Experts of a small language model: 64 GELU neurons an expert, 330M tokens.
Below are experts of layer 2 (counted from 0) of a mixture-of-experts language model. Rows are named router (the router's row for the expert), up (a neuron's input weights, with its number) and show model dimensions 288-383. Each number is 128 + 24 x the weight over its row's rms, rounded and kept within 0 to 255.
After each expert's rows: a language model's description of what the expert responds to. This comes from a sample of Wikipedia text that the model never trained on.

# expert 59
router [111 142 143 157 122 129 118 108 130 100 137 129 126 117 116 103 156 139 128 125  92 106 146  84 158 135 117 102 104  93 122 138 169 103  99 137 164 134 131 117 136  83 107 108 124 103 159 125 124 112 158 172  95 120 132 116 101 115 139 166 132 113 103 166 108 150 134  94 166 159 129 141 133 107 118 118 123 126 112 141 112 109 110 153 151 163 137 142 136 134 121 132 121 119 122 115]
up0 [ 83 112 185 167 106 124 133 109  99 126 127 130 150 103 150 120 154 116 109 107 123 138 137 133  98 142 106  71 148  93 137 115 145 145 109  78 125 101 106 105 106 138 110 149 105 119 164 148 138 135 144 145  83 139 125  95  83 123 174 182 149 147 132 142 128 155 121 107 133 155 133 113 159 115 115 154  97 104 116  74 141 135 146 139 141 123 150 188 143 135 149 139 123 134 140 123]
Mid-word letter pieces. Short letter chunks inside words and names, such as ar, ov, av, il, u, as in bo-il-er, Bhair-av, ag-r-ound, and digits in tables.

# expert 53
router [145 121 147 147 161 164 137 177 111 107 131  91 121 103 107 155 110 153 123 140 142 165 117 109 156 156 158 147 129 146 164 117 150 121 137  92 148  86 144 141 152  83 116 177 125 126 157 134 127 163 102 146 106 127 139  71  76 157 137 140 127 138 160 161 145 162 106 122 140 161 111 102 160 169 157 138 100 123 164 135 129 130 141 118  86 169 109 146  92 105 141 146 146 110 109 140]
up0 [103 111 182 132  88  93 110 119 123 122 155 105 120 132 120 177 139  92 119  92 102 163 120 150  64 139 157 110 126  96 130 124 104 111 147 112 110 141 107  88  92 149  97 147 111 147 151 128 139 145 141 128 123 133 126  91 115 106 131 148 153 126 140 153 168 195 174 138  93 136 109 128 151 135 145 160  66 106 119 127  97 146 162 143 134 129 125 186 127  83 113 144 106 111 149 120]
Non-Latin script bytes. Byte pieces and letters of non-English scripts in names, such as Thai, Japanese, Chinese, Cyrillic characters and letters like z, k, j in transliterations.

# expert 12
router [105 134 159 108 132 158  93 154 109 119 138  97 111 118 135 152 143 152 139 132 112 127 115  89 118 139  90 135 158 123 145 114 152  89 139 126 125  79 137 167 120 132  86  89 114 128 156 160 132 131 154 121 131 129 154 126 129 104 119 135 118 122 139 182 133 161 137 112 143 153 131  97 155 158 125 141 129 137 141 157 141 107 117 138 159 191 144 139 136 113 103 115 139 152  94 120]
up0 [ 95 104 181 124 106  99 148 123 105 154 154  56 108  87 115 148 132  84  94  96  76 136 121 128 118 109 129 108 138 116 120  97 122 131 144  84 121 140 109  83  83 127 115 118  96 127 139 168 108 114 168 148 103 128 133 108 103 121 155 160 137 132 130 157 133 162 145 109 137 108 111 106 142 141 125 147 124 124 119  70 107 104 137 122 155 130 158 175  94 113 131 148 125 147 144 126]
Past-participle endings, measures. The -ed ending in compound adjectives (two-masted, mounted), the preposition on, possessive 's, the m unit, and numbers like 000.

# expert 9
router [191 144 133 100 164 156 148 148 126 104 141 131  85 142 165 150 110 154 133 153 158 143 129 107 137 119 138 144 170  86 138  93 144 116 119 136 146 128 141 130 108 114 120 147 149 115 109 154 111 122  74 166 128  91 166  89 130 129 116 130 110 147 148 214 166 151 134 114 151 141 143 116 143 112 102 131 132  99 145 105 108 162 101 127 111 108 111 104 110  88 147  77 146 145 154 153]
up0 [129 147 129 137  76 126 158 110 125 145 125 101 153 110 109 158 130 105 116  70 103 162 125 131 125  83 140  90 135 107 124  76  91 109 144  90 114 135 133 118  95 128  89 105 118  98 178 144 125 102 139 152 111 118 101 111 106 114 161 152 147 138 159 167 149 166 133 121 126 120 102 126 116 109 131 132 124 127 120 102  97 118 158 120 119 117 117 195  94 112 140 153 155 128 137 111]
Function words, Phantom. Prepositions and connectives like with, between, both, called, such as, plus sentence-final periods, colons and the piece ant in Phantom.

# expert 34
router [108 167 128 138 160 142 165 145 134  89 111 160 126 109 151 164 137 163 137 112 144 104 123 107 114 135 133  96 147  94 151 118 121 145 132 116 136 145 121 138 146 121 130 147 110 116 169 132 138 116 124 135  90 106 134  66 105 128 180 147  91 150 146 143 165 164 103 122 125 151 162 139 186  91 141 109 138 119 143 164 153 142 143 122 132 146 107 102 121 157 168  98  87 195 128  77]
up0 [111 109 213 131  94 113 128 147 131 134 152 106 142 123 124 143 113 131  84  75 134 139 111 112 111 113 143  70 110  95  94 123 126 127 146 109 115  96 145  98  94 132 110 100  94 138 148 152 123 124 121 135 107 116 126 100  81 139 186 126 133 161 141 147 156 164 106 101 146 153 104 119 119 105 159 134 120 103  89 109 121 136 163 116 148 117 180 166 128 118 121 130 109 135 118  92]
Opening quotation marks. Opening quote marks before quoted speech or titles, plus sentence-initial words like I, It, His, A after line breaks.

# expert 25
router [117 143 153 129  87 122 109 131 120 121 114  73 141 143  88 167 192 159 132 136 128  88 108 117 131 193 113 102 113 145 148 117 167 147 133 144  94 138 126 156 117 130  92 128 173 123 115 111 122 153 135 151 127 126 159 117 110 106  91 159 122 138 120 147  95 165 124 120 152 139  93 103  87 127 142 137 111 126 177 163  90 157 126 109 125 141 154 133 108  90 106 118 202 114 105 104]
up0 [ 86  68 148 102 130 132 144 138 136 139 117  96 143 104 105 114 142  90  60 110 104 156 150 112  99 123 112  88 130  94 129  75 121 101 153  91 135 131 151  71 104 130 113 119 117 115 165 159 142 118 131 162 112 135 127 131  89 142 152 139 150 145 126 142 117 140 147 104 150 161 123 127 125 136 120 144  84 129 132  81 142 127 152 151 103 102 151 171 152 113 116 111 157 158 129 117]
Year digits in tables. Digit groups completing a year after a leading 1 or 2, mostly in tables and lists, such as 1-913, 2-005, 1-959.

# expert 45
router [162 182 129 107 174 121 156 128 131 107 105 159 143 112 161 150 143 176 151  92 128 127 130 126  82 120 111 131 164 116 153 143 150 143 116 122 126 115 124 138 149 130 116 148 116 112 155 115 151 166 129 144  79 114 169  65 112 106 114 146 112 176 141 190 120 134 131 111 112 124 160 111 165 115 135 118 156 140 146 135 136 144 131 141 145 142  95  86 113 134 175 110 133 165 119  77]
up0 [120 120 167 118  79  72 149 113 112 130 124  98 141 123 138 153 115  99  85 101 132 146 131 124  98 113 117  82 101  72 142  94  97 116 131  93  88 122 123 117 100 143  99 131 141 171 138 149 131 111 139 103 128 137 109  76 107 120 121 141 143 153 158 159 134 169 143 122 142 123  77 112 107 152 142 146  95 109 125 108 116  93 141 117 143  98 174 189 128 101  87 120 110 105 139 116]
Title-opening capitals. First capital letter of quoted song or film titles and line-initial names, such as "Babies, "Run, "Baby, Carleton, plus === headings.

# expert 48
router [125 141 145 138 135 159 117  88  97 109 145 115 131 116 124 117 146 121 105 125  90 118  96 102 147 106 145 116 149 140 142 100 123 101 158 151 144 106 138  97 128  93  71 126 107 117 143 196 124 118 125 159  89 134 100 108 124  95 135 169 145 122 106 161 196 154 129  87 132 135 136 125 156 127 128 110 105 146 151 120 130 136 152 114 179 154 139 140  70 133 107  81 149 190 173 120]
up0 [129 137 141 119 122 105 135 108 141 151 123  94 151 148 115 137 119 121 130 103 121 165 146 146 108 118 132  58 142  73  80 101 123 104 164 117 116 129 113 110 126 128  88 166 100 110 172 136 106 147 157 146 120 139 146  93 106  96 176 181 150 162 125 142 133 158 153 158 115 152  92 120 109 126 134 121 112 146 155  85 106 120 136 137 132 132 162 180 155  83 114 161 125 138 156  93]
Word-final syllables. Final syllables completing words and names, such as Man-or, Cass-ar, cinnam-on, marv-ell, plus line breaks after table cells.

# expert 57
router [204 131  84  96 111 117 113 132 129  95 141 153 121 132 133 133 171 128 181 141  88 118 106 126  91 109 149 106 106 107 151 137 138 141 140 155  83 136 108 108 111 128 147 123 122 129 179 129 149 128  94 133 131 122 159  78 136 141 113 150 105 157 120 163 137 159 133 124  94 142 110  97 120 126 108 103 133 113 131 128 128 120 134 132 135 158 120 119 140 166 124 128 109 141 136 134]
up0 [110 103 160 130 115 103 133 143 126 155 122  99 136 126 115 139 145 111 129 102 113 143 129 125 103 130 131  78 139  99 104 112 113  93 136  98 112 113 150  87 104 116  73 146 137 114 162 147 162 120 177 132 103 178 115 112 106 122 159 153 126 150 149 146 134 178 144 120 122 110 101  98 123 135 141 127 116 135 144 140 118 140 167 119 144  87 159 200 129  83 142 149 126 134 133  96]
Awards and universities. Endings of institution and place names such as Universidad, Cardiff, Umatilla, certified, plus Award, won, College and sentence-final periods.

# expert 22
router [111 161 130 142  68 151  74 126 118  97 106 159 114 119 141 106 134 150 109 116 119  88 140  94 148 158 111 100 104 104 122 130 144 137 119 138 147 141 138 157 131  81  98  88 116 112 144  91 140 139 112 129 115 147 111 118  92 154 142 123 105 145 118 144 146 168 129 116 139  92 132 136 163  77 122 129 111 115 131 163 124 114 119 139 172 149 132 160  93 137 101 123 175 142 134 103]
up0 [101 129 186 149  80 131 139 126 128 148 135 105 115  98 131 130 148 132 129 102 110 147 136  91 113 117 126  91 142 107 109 104 126 161 146  93 133 124 137 116 125 148 105 104 134 152 128 136 104 141 151 146 127 115 149  92  93 113 175 170 144 156 126 166 140 179 116 137 143  97 130 134 127 120 123 156 111 144 145 117 109 119 139 126 150 112 123 115 134  88 122 127 149 151 137 105]
Mid-name word pieces. Middle or final pieces inside proper names and rare words, such as Peg-gy, Soc-or-ro, Eup-hr-ates, Em-ir; also line breaks.

# expert 11
router [150 165 145  92 166 127 103 119 107 131 123 110 122 162 139 145 139 125 137 147 146 132 119 108 125 131 112 151 155  99 138 118 128 143 132 107 139 156 120  97 146 151  76 129 138 143 142 147 146 132 163 122 119  94 158  77 112 138 122 107 108 149 115 186 137 159 137 143 120  95 105 148 152  84 123 114 140  62 137 129 101 146 161 129 138 144 144 118 118 153 148  88 134 136 124 130]
up0 [140 107 169 106  96  92 143 118 142 143 125  98 136 119 129 205 113 129 132  85 143 155 165 106  87 123 143  67 105  78  89  96 111 127 130 108 108 125 122  98 119 148  80  93 102 155 149 120 125 156 163 147 139 118 124 102 118 125 164 165  91 151 168 159 160 153 168 155 134 125 127 120 126 127 155 123  93 132 115 102  87 136 153 136 153  79 117 152 111  85 153 156 141 136 168 130]
Periods and sentence ends. Full stops closing sentences, abbreviations after initials, and decimal points in numbers and tables, such as R., 13.84, bank., plus semicolons and ", but".

# expert 42
router [125 129 128 128 140 155  90  99 124  77 117 141 142 167 123 116 160 165 109 120 126 118 135  84 152 111 117 121 144 123 133 131 124 109 145  97 147 118 134 107  89 152 110 112  95 122 131 145 171 131 122 138  99  99  96 147 134 112 147 129 123 161 149 193 151 179 103 110 112 125 112  93 128 143 105 109 139 135 158 121 101 110 184 105 186 131 119 110  84 146 119 103 164 134 122 119]
up0 [106 112 177 117  97 112 150 133 103 163 102 104 114 100 100 166 150  89 105  69  71 133 114 127  98  99 144  52 156 101  96 110 105 139 154  82 117 119 121 108  98 126 107 123  88 124 133 142 115 125 139 147 134 154 137 116 140 120 158 148 121 174 139 189 142 162 127 127 131 151 109 101 130 151 150 147 101 140 130  86 107  93 159 131 130  94 124 161 131  99 110 160 165 137 125  97]
Line breaks in tables. Line breaks and table pipes ending rows in stats, lists and results tables, plus role nouns like champion, host, lead.

# expert 4
router [142 179 151 115 127 164 140 151 169 117 127 142  94 142 104 158 147 149  95 149 117 122  89  97 128 147 146 136 137 119 150 125 179  97 132  79 136 133 123 113 157 126 127 129 113 113 134  92 123 126 112 119 101 129 139 123 108 112 151 143 106 129 142 134 127 140 125  99 143 161 134 129 168 129 145 125 129  95  92 145  99  95 124  88 166 153 135 159 107 103  99 141 124 111 116 125]
up0 [118  96 178 110  87  93 144 155 125 155 139 126 124 132 131 160 125  98 107 141 114 146 120  95  75 111 115  90 187  96 127  51 147 104 146 103  98 148 128 101  84 141 108  97  97 141 144 133 135 122 160 121 136 169 131 114 142 128 167 176 139 149 138 148 134 177 153 133 121 131 120 114 133 151 127 116  95 131 158  83 121 121 157 131 188 115 134 169 127  95 122 130 136 173 154 113]
Adjectives and short word-starts. Descriptive adjectives and word-initial pieces after articles or "is", especially colours and positions, such as orange, dark, lower, main.

# expert 56
router [147 114 143 108 104 140 101 137 135 113 109 134 107 126 165 136 122 152 111 114 147 137 167 140 143 129 149 126 144 104 175 126 141 109 120 168 101 126  98 154 113 128  97 152 104 127 141 125  75 142  65 145 138 166 118 100 132 133 131 161  81 165 141 160  99 153 122 135 124 114 104 119 134 108  98 115 107 120 132 167 132 177 124 147 142 105 116 158  53 113 141  89 153  93 130 114]
up0 [ 89 114 191 136 110  75 132 135 135 151 139  85 116 121 140 151 131 101  89  91  97 149 148 124  93  89 131 111 145  79  96  89 123 121 154 108 140 123 148 101 108 139 109 104 120 114 157 136 140 139 161 125 115 140 125 108 113 114 152 159 155 147 125 135 139 204 151 139 111 132 110 107 130 136 156 118  86 103 155  85 114 117 131 132 115 111 104 181 106 104 129 161 110 149 142 122]
With and ph pieces. The preposition with and relations like against, between, plus ph pieces in taxon names such as Cyrotyphus, Alpha, Ephraemi.

# expert 62
router [154 138 120 117 156 163 169 158 134 121 114 122  93 151 109 122 188 161 131 148 142 153  91 122 159 155 106 156 115  96 154  89 164 114 157 129 117 113 116 151  80 134 113 112  97 139 135  98 100 167 118 106 125 141 139  90 129 154 140 157  95 117 124 155  92 135 107 122 100 109 109  80 138 137 149 109 116 130 125 150  79 117 149  79 122 141 124 166 144 118 114 146 157  78 140 124]
up0 [ 84 109 150 138  92 113 150 149 114 169  90  94 127 114 104 137 130  91  97 125 115 156 124 118  88 133 149 116 118 114 118  67 115 109 165 118 110 125 152  82  86 151  98  77  93 119 139 133 149 115 146 129 141 130 118 104 123 130 178 163 158 125 142 173 132 158 180 103 133 142 104 110 149 122 128 131 113 103 106  91 114 133 134 152 148  90 149 183 149  93 132 141 139 135 156 132]
Place and facility nouns. Nouns for places and institutions after the, such as station, area, building, Street, district, plus heading = marks and all-caps word endings.

# expert 50
router [ 96 126 157 129 154 121 100 121 109 116 106 116 134 113 119 127 152 133 103 103 106 121 161 133 131 137 118  83 139 104 120 157 165 147  94 127 141 113 122 153 164  71 111 118 147 123 135 115  82 131 120 146  94 132 124 115 100 128 116 165 124 113 126 147 103 195 118  98 169 155 150 115 159  98 121 154 138  99 127 120 139 142 110 138 139 162 164 120  91 138 114 147 118 156 133 127]
up0 [ 72 104 148 110 106 130 134 105 113 143 138 112 151 136 111 142 104  80  94 109  85 168 155 126 118 122  96  71 144 110 139 101 142 100 129 138  87 103 132 104 105 138 119 151 106 137 169 143 114  82 129 149 106 122 140 103 105 117 141 170 143 154 137 180 123 146 150 116 141 139 108 114 102 141 104 114  99 130 116  85 159 141 191 131 138  89 146 170 121 125 148 114 150 126 145  99]
Verb and word endings. Suffixes finishing verbs or nouns in narrative, like pret-ends, accus-es, prot-es-ters, plus conjunctions so, while, if, and minute marks.